config = dict(
    hidden_act='gelu',
    vocab_size=8192,
    beta2=0.99,
    batch_tokens=[65536, 131072, 196608],
)
Below are experts of layer 2 (counted from 0) of a mixture-of-experts language model. Rows are named up (a neuron's input weights, with its number), down (a neuron's output weights, with its number) and show model dimensions 0-159. Each number is 128 + 24 x the weight over its row's rms, rounded and kept within 0 to 255. Numbers have three digits each.
Before each expert's rows: a language model's description of what the expert responds to. This comes from a sample of Wikipedia text that the model never trained on.

# expert 33
Description: Auxiliaries and function words. Auxiliary and function verbs in running prose, often after there, it or which: has, had, is, been, not, to, would.
up1:118129124166166101148115167167113138130116154137127076124139123119118157119167166126143124137116127108124085102124126091139124132128124129179109114107081109126117109127085126155114151128139106094149151115115153154148127091070090136123123107087121127147138139137075098124138119149148110116153135109170134157157168108149132130106096132136147139125126118167114061141177135141157161131133111117132135087096134101130101149123145111145087118155096115092078046132123116107119108153114113
down1:078138166107130097135117126128122134136149119136150139116131120148126147110143149109125147106255112165084143129095159123117059094104147126128133140116130138119110114138126120126129117137130146131130131138114161164138159110137098118180104127110107111144163154105142126128153149121082097138119107144126133153120135122155103151129111141131111129096135134142143120160168137122136132138103131132129107164145108112083132120106097163126131083090089107097178132125142161153147088079136131
up2:129122099115105122126134131117199121131127113142102153118093133117094118142113129104111151111141147153070140153141099127129128152154139113133128105091124116092123124145117137122153167120133113150101110157131171128114166092148112144119079161145189115100134147146120132162105142191138057126119078129136160106124189117145063115134110140148137152107125099088156126136107117141145132091128125132116099134154148125139123127137146110101106144105125153133066118098139112159110127087166109
down2:101100117140115109084120120102142158127127135162122136135151127113124169140113168133111134145151146141106111185180110137133121161144075135127132082115105121152053130132126123122137123175121172115124102143110119137142123150157092081110136148133111160129132115119150136164129152136129137135125179120132156128117153118138107074117125117087153147129146127141076131101125089131088117148137144097156147118184098139107086103121124154135102115177091125099154125092149076125080140144147130

# expert 57
Description: Name pieces and until/since. Inner syllables of South Asian and other foreign names (Aththanapitaya, Hukbalahap), plus the time prepositions until, since and before.
up0:121134129150142105089164128168123104095084126151123107135111174134134108145086154117151133121142110122091121136083100108144122122104116111091092095149148102153139107118089112087130152101093171113133124123119098072094155159128111120104195141088144129087104090116152115150135108148149122129148125121113129132162101129135173138123162148172159100133147159143152139105118130106137170117134093168123103123130133182158120122126142130149183112164166111096132118114125130091106116136130123
down0:183116141129082107132116123126145126108131134102156152146135177113095096135114096131135152126084116121152149155122150122105137132112097083124136107151125142178103115141160107140102140181109130119132142161138089072103143110147119140243112142117130131121123064104136126130142121158139123120149132140112178168104116124194127135114117159137147136118145145157088123125128117109118133141107138142132136131118117130107109146151141132176117095119163136128118139153124082093147094142117119
up1:118117117144146142093114129116134105152163141126090089051157110134160136122129132088100167086125132155123159161108106133135141133120140142157143069124143113175122103119144173093184142141105081129124128166132149141112169122118107137128164110109118087142095125143118114131098120117093115108148151154104117127118151128137090100189102114133150137134154150124149127127154083101144167160138131117102167148172128134116180086095109161123112129136128127141100128117117119122119144107168104
down1:177146159141155104115147130122144085160093088075160133141094153149132090108108070111155108125171132134161151126164112098126146130129074114107133131145097157117157202138163116121112082147131129096153172136125124145122152105118108161193141118119139109145120103152117108119142123127146141112158153115157139137168125132093136157108127131135135133109110144150124135080136099161088118143134134088105148141105111124133128083133118151144122139136186134154125098095153105129147118133120124

# expert 11
Description: Sentence-ending punctuation. Periods, closing parentheses, quote-period combos and line breaks ending sentences, list items or headings, e.g. Panama), Executive., ==Notes==.
up1:128170092097129132134150150117108145141139125120114128084098123155071107135099115054111104122118086123163124142107113130106148128099133138146111161061123123106167077132144126119120155118111145120153185146135148090090140120145123135115140136193122127146146128109120125121102088189112137130144158105171112131121099124088158135111132097137143147142115116151126123102116127126109088063137143130137102165117126175101144145134135116169141124164107121112150120152158124117156127157137098
down1:106130108102130096122171161119144098154147141175154113115089134142170121166121161120109156130193147092150101101100105144125176092097149115142111134107108151093176146130103097123146111122110116090167129138132137106124110080103145144144137152124128139154153090113074147115115118120103140142133109129169093135132082158133141097124140112106106122160084093128127162088134112150109055119099149162134115123134137110137146114124103139131113073138116160140132137131107135104139106153136137
up2:143118131172103129121134083124122129107138143128123159132087145129136128107127121148103151142103097091153129134159108120114089148152148127181146152137107133123118085093106110131145125156128156143130157129120155114054099130103120121096126113110129140105090121132156112156112119135131132110131131103173102148109120141157132102071152138157139135090112098091095127130077123088150132159134136140144160154121142153112146139067123138095122139109108176181091189149163091145155161117157121
down2:086158136121126142084126134104110129142126130088138154129124125111119099175146126148132149130086119138139114124131140191151161125137150117117173127100137184130131115115132124075135130108122117128071141125097105140169160122132150112078119157125129091155188131132100122123138104116111148108157119165129121115148113161080122089171154097109149101086102093102122143134123142135144118130091141136174164101102155117120142151113176146149098176139139096134130162146126167129141087110147118

# expert 56
Description: Year digits and places. Final digits of years such as 2011 and 1962, and country, state and city names such as Sweden, Carolina, York.
up1:131145136140113113131113123148151119132177152114147119123109152097131095078133108105129094121131139143147119100116125144096088118159095155104098125104181097124173149121092118126146128083130137167132125112168158095070122141091119117147153133132107145092150110124093136131127129148104167124129095130119103137126136131084147085111164130177104065115154134148114120093137149099164140091158112110141110147138136100125141150086108085169133134172131109159186097118143153149123115108130136
down1:133133120118139085128136156134113133143121171174114123119126118110124122140098115101092121149167074076100097109155108113111109177136137145125105108089089113116102148134141140113091121133135127099174140155133136186105108144091164142135110095110112090158141102132150120132084145138145139145130141127159157145128135116134130170152130147116113089183157137123143146120178110179121105159113149087164099145089140097124126112137128133102156139150121110145154102183110130090136098171118134
up2:100130116130078144101129084149150132128135115124108088161150151115133114111101124151108106118138132151131107140072134134121135113098134083174166126147146156104142126118138132107156200133163136138069151137123121140177135115129133107129197091132126135146108135196130172158090123139128136138144122125169127114137145167128107098131107130125121116136105102131147118153138111153133161114084099129089143128125178110130142120137158125133111115133131145163141078175138166143150125106142185
down2:099083141128158119116091110112116135127094103130142102108155153082119158140112101108128101112171130111123083124091129099172095116161102109113137100132141104109122102112160159130163158180114134105107119161135118138118088129180163068119109120147138106148168091143180127110145155146163111130101135135130123116140088129146124164134159127117117101138156137122139137129165173135120103155148121136147166148154141148141150136194143135115156130108126144120158153136160083121134171132118093

# expert 29
Description: Abstract and role nouns. Common nouns after the, his or their in prose, such as family, role, status, court, law, city, government.
up1:112147110131125131141141152198138123142095152134115115125144126130103128150140117132082091142120137102168106123118091103112124129169161105067078149144125158138117155118133131166108176137156137123208100145118102081130113120085105144139124112132160114144111123122094130110119153152175107134135104129114140137128148157172094125152155117108110157149114178137118113104159122110122153110145141133114158131141108133119094092111094145122133106193118148135132153090062115143131118112108144
down1:128102128068143113140140152113109118168135172112146118144122135126141125128116122108134152171246124122150152125089077098110060131147148134130154093106104144133153117134114133132157103092126125095128128153098132106132119080099114146137094103118091100123126083136123104126112123174147128117138185134141139120154155145122114134154112143119167139119111112132136102132103107143113110111086166120116144156151112110131096139113095137130134147142111110102137150164149126121147094100126168
up2:128140137130155134124158156109125085106152114113142121088113140100157092117133121153146124121148125175099143120141130088108157137114116135093162110119176106146147162154114144137080121148168139177130106147139154122139132137076099084129149163114140134114086162122136138112072123119129162101132113126116101083105142120149128090122124116166111117140158116122142158150079097121143105175149118106113152112142111137157161094104120096141131168114088105114181142135165087136133147141115182
down2:129147191116174146107090133100063105180117121100114151174084129121127123142139156082121129126182161133143134105146096166093100129158108131142086144146137110136116147118186121126133116149132121138155121126103137153152099126124136140193127116121143115125138133106097129091126122142143084129139117161150097144115136171135146148117157112145093118161137166140081129089114111136090142100127134117125166117132142127147143174150121102118106140106102135134118097123124161073100138108107107

# expert 17
Description: Surname and name pieces. Surnames and inner pieces of personal or place names, such as Brown, Smith, Jr, Kill-b-uck, Ash-c-roft, Whit-mi-re.
up1:106124117133148157120129154133107182151118132157147171100121128145166154167149143092153081120137092160113115162150123130134144057083138113164126120102106117157147149132133113102131105101132094149147130099119126128207142146121134135113150122166132128143137144161113162136148102103094095096149089101154125110129149124129110190109156145150152136112100126135137148145116093101156107124115097108136125126158161093148139137086162106123117125114132121115149145122146108145194129147175128
down1:139138152134130139117130148123112071148157136116125176132109100114111110138146131103114105128154134100119152116151110158089106155128118113194114149141122114153093110145172113120127159112130128122169133113146111167155121136120117187159148103157095086099113126124110157143169182136077163131126168094123108157119148143117147129133131093145130087148119155109115085104105158136071145126128124128152131082140135122144193128106126136105189096140159154107136149120131131115117101104138151
up2:139127076113135113098134147134126137097149104118107163124158151121141168103073107104134113071133099140155100075104133149097119152128182106148100104111137115109160096137117118126111143134118132187151123128145107141164099132115103126133130111100146147126118126119133108134144088154100141131119136092158151141122136126117093162146124130147125107117153139104128140089093150123129143118154126152130113170150139123136087180117157156157182159128093198117105143144111072158167141098139111
down2:105128127137116104127117169093139151140166141136077155135176098119121137106125132118149130098137093127151105082171049146112134147134139149139123105116080129123128100116100120105135118189095115128134139147111112124095142122163154118133095125080111182097123150136127079116130095122103136146124149100129129130093104111151153132097072144129138121139127130125162183113149135155138097124117143151137133145124149129120103151099101157105162149152125134171174123164118161121115089118114081

# expert 3
Description: Clause-ending punctuation. Commas, periods and closing quotes that end a clause or quotation, often before which, though or citing, e.g. ", or ".
up1:152097161135115133115123132132192133155133131101139114131121118136119117088131124131142113127130103131120150117172148118094120118090152117109131104135113154129110126146073116136133085112082117109143132165180129153135126139131161099123157131140104141126124140116121155118073093187133104092112149131163158084123125159142105146137137130044127117134122127122147131127091109109148129155167090120137059122101096158138179142137141104120125103143147169122170143146116130153138115175131182
down1:095144126123159159146103145128075128122123134152109142151154108165120113105076132141128102134217145126126126145139144161148156121121149133091118108155119144087168136148144178119150167131128107154112138123131113111122110116129117107166145168124120110098157093113140143145129140090135131144161180157147139124165134089133154104126120115189106163117121126151187146121099157109134100157132136106113169131153131082170125130102109142135141138112113111118121112143154106132168113081124083
up2:134111132138126132140143152119112108084095166148135126122135107094156111147144117125164098092117124108159134116104129094121189165153129134105130127110177133143133153089097148144099125154153110119149081130140106158113166109117115096119168086110155071115089133111164112161146128091106100132135119124160069138131129120127106161130186132086117133156116135124138135115144094141138145174165130124085121105129141134154104158140123133153109126094142072167092150141116103130114140126076132
down2:140120133102147090115057092139132147132110104152111128136155165094129116161152140094145105171247134156086151136157156154143101148124115136100146094103121143121132129161167111111129154129120147122117113155096122157126139138144117140139136146123119134105139108148092115127141136115134122144109150120129169124146147089126160113131091100107109114113132214134107126151154152114094114108121138117142178104174131155111113110117130123113119133159116117106117102130167110108111136129157116

# expert 1
Description: Common noun endings. Final word pieces completing common nouns such as -s, -ation, -ance, -ure, plus whole nouns like water, land, building.
up1:157154146129128116095110133158132144157116141121114130135149068143163116097156115121100101103129128116144135115151146140192141089089129116164155148141121162113110120157107118087119130116104126113098102119156094149150130078096150156125141145111108135096139113155079113158106167097142153143173137110154088101124166118157100131124104129142141113099158150169132136148103145112194150154136150126142116145088129175118111116104135111122135143138093174090098179122136163113122143155102137
down1:110084123152112201176115120111136120100166113139150177143164150142075161109133115118159124166119145128097132142083141101105130127143123111107141129143117139115122151129153154098153108109120117099105131162110127133091111184099124121116146150152130127094174139140144110115118140113089126123140112167121159177127121101119112139142158101098091140144148114116108117129126135146072119154165156109087135093175080118146139128112138097141133151146166143130132076115118131119176175117122132
up2:155134161144137165110133113125146080105109091149128128119148177132128142117152138140136106135130171106118119110076138125108127121146129091145128134074096098151109150122082127158082159151132159142146171180136130155129088128130141130101126112117133086160105116108083073122135120102174119137110124102165181095137123111099123087144144098099166100111123147147134135138135145106113120141078141102079106132135142130145137109101152123134133129168111095109107152070116135110115134103162114
down2:133104105107149113062094157128096120089118135134113127132134136138152138100155136100114087080167114153096134132097137130127087099149130139100111107140095191176168166108139120108094130127083106111118128158124115127119081099135118098150129149141109166122136080131117162141137170139136110121146122144124165131121121164118108145140113166115076163169096131176101158144155121125084123127146107102118164136112136080147153108147123165141174134094121144113140122114115145117119147136139128

# expert 52
Description: Words after copulas. Words following was/is/were in prose: adverbs (very, particularly, only), participles (built, used), pronoun objects like him.
up1:188135130146138137140148141136105139123153109086143108160161179117139131118107099134105140117126141153137134106108068153130137145113158141164092091113113149146142108149101126119127117109103120164139177118133162123173107100151140121139143107126139142124117132106115117185107143058145135113165130130122118124127123108066116155115146172138156116118136165131096098161120136133168156075079106124165095131104183152107109163107141125147119127119090122102169109127122155102126127127119091
down1:139094127163129128158111112122134113103101147120131127113140102077148119132137155131097117123141138107105151177174101160143133108096138080075147103071115165098117106098102093155158145139166097119156090098120102134136147124104138149094154133074119156149106142143157127144147110134136132137124170122146141137153111077095151114081127155141103128158104139143127115118117134122107114138107137131088094167135087125125151095161089118096110087152119113134094111147152096146140150124130179
up2:073124147156116144122142122139163104087106127111100108105135128120102136133101121119124147100126134167122120168131147082104135098215119154160153097099126121113128113114123121162136129097159109132143172133112113156167118134110086100127095143173128129119108126127116116121093140125162134151117089120108101148138182172060128090143127105137103134127129111095101134127095138107138163159146143113107136127152147129178140158139119106137114112081097135140150147116147147125145094135062148
down2:097112121148124153084118109090148160150117109103103118136142097125090142171136131118117130150130121171115153143090177127120091122196137170138102090110116148143113133151170116127136103111121145119104153137095077162164086152124096158119119124112094102121144159078137081148130142082123146130088082151142153137123142175127146140103118145098131147083097152109146130126094114118102123140138141092147137122107162153099138128128100133121122130112107141133154149112164162145113125077118100

# expert 42
Description: Verb and noun stems. Middle or stem pieces of ordinary verbs and nouns followed by -ing, -ed or -s, such as dwell, yell, support, speak, market.
up0:122086162120140171164140126135124059108077131082133124138151165127135115082141109142142126148120141115122146089127129087124123068109151128143104126112143133125130109111147130116136162130130146077121151096114099103106139143120102094139158129136155127120140144130105131130106151092132146135136129126160135101092130152115147179113146086135150146126143108155114086136142091129153126115115130141140133188101187109140105126081139126137073165148107092148127155121135084091168121125075144
down0:131145144079120078105119150104160155093118144102132107107136165135166156123144117161191117149140108173097095124129155157137141123112110127111100134091126087082158105135136121137089137139100141131099127129120096115124147166149103136110121129134113130135138110145152095138098160118134094129131133078160110115111114125119099148126098081096173085069099123106163125106153147155120161134116133101152154129151129162154135110122099129125146167073109095138152136179133136156136122130098152
up1:115149128117131136116135167166153090129130159126132111100158147163121109124150134129109125152131106102133132088082112136128125152145091163152112119153128107175134148118122123129119135166172110187128146165152158118169127122101123113113173114130147140160120128139099135130139140163149187098134125127107136118113157126129139161142128136143145115145131139097110143122114085152188152166078081104147145099106130100131136098107164107133101123137161170101132192118116077154158152135081151
down1:136097142063129114107116088099142107132142146103136135155155097103110110125140153097132134143177144130098099158079122112108077144136131149131156150118163181142119129115156138121134151143135120092127121132113104114097115126142136159239159133111115110091127108127093114100142117146130188124166119122139190127128142134082136138116131122106156139137129107127092144138117107132152166108115177120128095144163126112120111127128140127128120131134132175134122179156104100140133138102105126

# expert 2
Description: Month names after prepositions. Month names after in or on before a year, like In March 2025 and in November 2023, plus assorted mid-word pieces.
up1:095143154133120143155158094103127102099124144148137100143145125095138118110106113068119156105117134183146125132105126130129118125139133130186117115135086094100158130163117116143097157100140106119135163121154098122103178141083135144169146119175149137073123125102114127153131145108151080117113114118155174130157130165144125108111129136159116137165145189105124189089093142157137107129147078144133129141101141135156150128138097141114099144099145141142109128146136109134137153119094084
down1:123150156163098107146151146130145128135158152152106161100133126141115102129113142176147138113118124102127122175131102157087177100106147135175135151075131115116117158140154130141124110136159127102132120102118150157187121172198153152151101155144132066119132125100165152169135150083116108080125122133106079130130097093130122150156154125114077117117118112124118126095107095159126152142100132109128133136106110099122183141117121160097149154136139146122133133154137128105144107162128124
up2:091117113148143174145139158158123128107144135073121097141135140170119120162130111094175144143130137117098058130135104070138138101134163123093157120124157174136146139128117169125104098109114133134110124159112170127151106145117130136098112095128180123131143168147108122164126167159117086103100126113081151113120140098086124099135142151136115098118096089124143141165110143118156140163081145156139112171138096121104136119119144090120118149128171113139148113123128090109121118114156145
down2:120114138148136142172098139131159149139133103123132123115139123107130121134172102116123143108153119106120115115089157100096153166141117171096150155156096149115123099112103142135106165132156142149112159118071091159128177117111158132156105134169127088147114085131156128116092154122164111148125132151159147151101151063114125155127173095127140122159111142136157119083105108142148130056144126111154146155119100127125114142101109112135137127088101116086121186140139155095117134110156127

# expert 25
Description: Years in discographies. Year digits, closing parentheses and line breaks in album chronologies, release dates and filmography or results tables, e.g. (2015), 2005.
up0:126123172123144107138161095137106165143110143195123130086122134149103090113099146102111130151115145119124113131109105143129163102099148144111156126122097092122142154089152151128112149077139129131115110099157145156101130161115096090099104144117121129139101138105074114098141169183130152124151152099137187092120145116136110142128133131120101069129125157150118159106123122133109134134097133120136121142140186136137144108136098156138108166144128131135118123034152132101124135102142108
down0:138092163114174150111097137117152147133119153161124102150139091062142093123146125140136109094151096121135137159128131124121150141111145151093147072170128152122132117126148137109096155162092092132125127128132105135133169113156097148195123134120084196085091135122126143127137135113117104100106158132144136124127170104122108110102092111117105146123105131131119126110110103175081124121092166116158132099161125155119139137131109074106112112142171155128132143106092152106118116144099136
up1:118159117128143143177126123161103140108098124125108106084133128116181144146116138092121125108123170090107121139089096132119104105132104083130104091070131075116109185136121147154150138097149158115142111134145180117132125164098113108126138124118166148142088148143119118120149113149141156122122114160120183162137111122156121104108146125165137143093135125127098180106145149136151173111105125153126129164127135124177103128142169156139101161120143159116106134132069098118133128130143087
down1:141077133125087113120078092100120110160124129153114132113115132111140163157124101087171129123105122096092147116114088113150158102113107167119102136159137123152115085180147124129112083116134138142101160176148116158109134167106147165154157152121099134151112139154131164133070101121134132116129159147128126123121133151128127068150137102152141147145124136157151138156153125104100165119099146135154088107105113108105100135128169104130127129110118172139102112156131175132095153122145176

# expert 48
Description: Prepositions and auxiliaries. Prepositions and auxiliary verbs following a verb or noun, such as as, by, with, to, was, were, for.
up1:138150132102138142124135087132116132117113119166159149113146132106139134155130113133107121101128125135130134102112098186151107170090114136165117126080170076142128134107140170135132129122139130123168125120156124109096096140101064085113158097064143145134178124125142126179121156088099143146166129119131134079114112144130149119136142152120155078134153148133106132164139112110127091114163123109083125134115163160084148133139111166112101145168099135086139141117122146124124104106114095
down1:134131158090133098142104143153130128154101157112116123128099135117159105110101154119089151112217102101067146143175116126154162111103112099122115087138166124089097123101138126122107120161172108105153106171131127146122081131154136165137132145096139147141076144128131108136143097151119110119114151164160153130126146104145129148129087127117096121161124148112110114143173143131158129104089159071149141136127082113113100143145153145126122121126122150120139131175148116146119121110158156
up2:171130156164166144118110131158085125093135118152115119139127127138140146120086144149115113138125126141138122090105108123123135120143105159166102106128147143139075132105143113164141114117141176109148092109102120109123101132114140109137153119092114118110124142146095133130134129137107136103131122106105128178127172167136107129090043094128116140145122138129141107124101148099096153146148095165172131169127113121138138111095171152215116147129152164149130146097126096106137166080117135
down2:118101140114093101153125131135156124154141047169142131144127103150108118136162123123091116120128136084097135118115140129094171097116148131137200139113116123137089115113123123157141093099113067117123132088151144133130133135124145096080102125157173140145119082105172136149158180133101121162159122115088142153136111125112135125154139160131157121089141142151130117111149108125137145161144103112132138070132147144120139110133125117106092129145171135125168154137138099116121108150087171

# expert 50
Description: Articles and word starts. Articles a, A, some, one, no, and first letters of words after quotes or parentheses, such as "above, "A Plain.
up0:111139137212154122098135152098113115116160114127116118097126122151162151145112078145132138151126106134138046130115140166142143117169170130104140102115091143144102133170093146145096171122129119136110148164131111134170127126153150088103158115132134104131129124148136101134143141121097150149130113106141116117157149157138144114135108095130122121125154114124078136126082122102101130127100117159152143111124079102130049111136128140153130146139165143148126113133086117165132109075150118
down0:134159154099147143114109131119154068127141113098119136117104147082161156112177102144107107144138108150132130127090089145190103153110123133126123132135104128166168107112115130120125165079142126154162077126139101128109135093074162098111117130105154157112139142132113135130117113160155122086126087114135117133111142116107115146072126173135147134140103137133124183184144115153123153132115109128117172094154105128143138116161174117116122133087125101138096108131130142165123181126130136
up1:107140125104121138164158140105164158136123085120155145117090196134106154087131178133157106129097175141099127151127137134121167103130109118144134093108132109133145108114119122116132122133120133106091173127148140146127168140135172126116151116085159133163109115133131127119119103173151056119144155140130129113155136137132094143086166114178105188124120122144123097124141122099141129118179131120104089102120088128095147138121152109155162139124143144111123153116116110133172151155080109
down1:138145139170152128128153128096099125125171089124144127106123136099100125157138157118129115122142136165102155140166139133112126128208106113129101129168104146143126112118150122132103133162131109096112129113093081146163129107130174093171097164156108163103136085125126106130127076130114078134125123112131190092128106148143119146125129143153118123162118157122105102097152152105114146138191141124151116144154065114131120115142162117106153110163151114101154136160131162142130115131137094

# expert 24
Description: Table number digits. First digit or piece of a number in tables and year ranges, after a dash or space, such as 1671, 0.22, 99.6.
up0:114158100115107125109128137188114149117126113137108097105106134123122106132123136152079139137133123144108072141132181108102129134153132075176121077160129166071133104183128146083122164118131136128131153189142089089162169100145143131128149128159104138157129131130116094152116134128124131114147151098133126090156106177113123129126128138115116103131119105139136136141091140131143118107105126142099176108130137105152160140077181138116122123091096104128109091138113141115108113132126170
down0:129151122125093131132135115144187131132167129098131120120191143140130121142133137157111112165156117090114168137164094118122136156126172164125144134147091116122100135133122099126102096180109111135142115098153140096077132153107126128136116142128071103105128169078147118109154141143118144092116149092153153149116187107123156114141132106113142139130083101167147147136151139090119124118123125124085134104154140094148156137148168142144112105157122154122121123153145114194174115150115158
up1:103159132165158167141119142101166129116092143154134109132145141178152172121154129143051147125110139110102113096121128112151133132127073098176133104124142141137161115137117104121136154158138086135078154153167132091158139130128170086131149155156137163118156115140151142133112140146106101142139148097127091117147127148141110111144107135159142111147101130123138059125072106131136166111131118115105131136112159110135122168118161136100142124147104122151155169146087121160148140093124116
down1:134088141126150126123144130154109113077128137142114093112133133176098102138157112136125143123133141161076122082085128123147121153149117126159138130110120064137104115129091132118140110110154089137128109114158122092140131101144123143095134114122147142155148149064161095103113110098108156139118125121099136138130167161165138114151164102098109160136149120146171143143166122144106101164108121144097145164117114122114098146156159074123176130099143132133111172143147095174082129160125144

# expert 51
Description: Capital letters in codes. Capital letters and pieces inside country codes, coordinates and formulas, e.g. the P of JPN, the E after °, a closing ).
up0:129107127134130122140178137138134109145075160111106111150117144131120107090076115124122164084110100144110156140089145109111104131137169091083124107120096142104119148129106120124142167127135103129142120122092149122148118160069155130092109134150137139181113131123162128120166103168155144116141097118111137140166119126081090137158149123147089122113134144128152104110141128106070160171161092148146157118102098149131119093134069116129140152167109129142114136091111086132138144109110109
down0:153142116106136137148093175147073135133132156134138156127140120134131131120150141135115068132209132189136139132105117145127094162105118143156107089115126083155121109117144152136116129128118091175139140129131125121128139157086152101084124116116083136122134122123089104148108120140132106117139090131147098155104103089091105156130203127167142118148123128110104102132119095103111110113155151101110165133113152092167149149144119155128145147115157154137139118103148186133124112143107142
up1:142140117126122145148102130143144125103083120122103090127084119134172103144124125099119116085147139112117138140133174124129135147159122106093155103080130122150145131135097130113144174085153131124158138113107144123130144091111114134106164107106087094171121117136130155177100133110130143122107139166156115128116156173100113144115136156119116102163165146097130086137173124146093174135126107085084164125082102099115173132151113138135149155139123179153109103102077129164137148145117130
down1:158127124125173093125100134122104127115109136160156162124157132112129106144134119072117130147192099117126179103166145113124110141126120159155096123146112127150127132072107079152066149118121118151139101106154131120138136121119123085137121115114108087162126117130153150107121144137155069097151105100080132131117125109112127123104168146098104086126173152111135136155160129092100129117145166114109113107119196127151144138153122137119130167140152089095123124111128139129153142083147129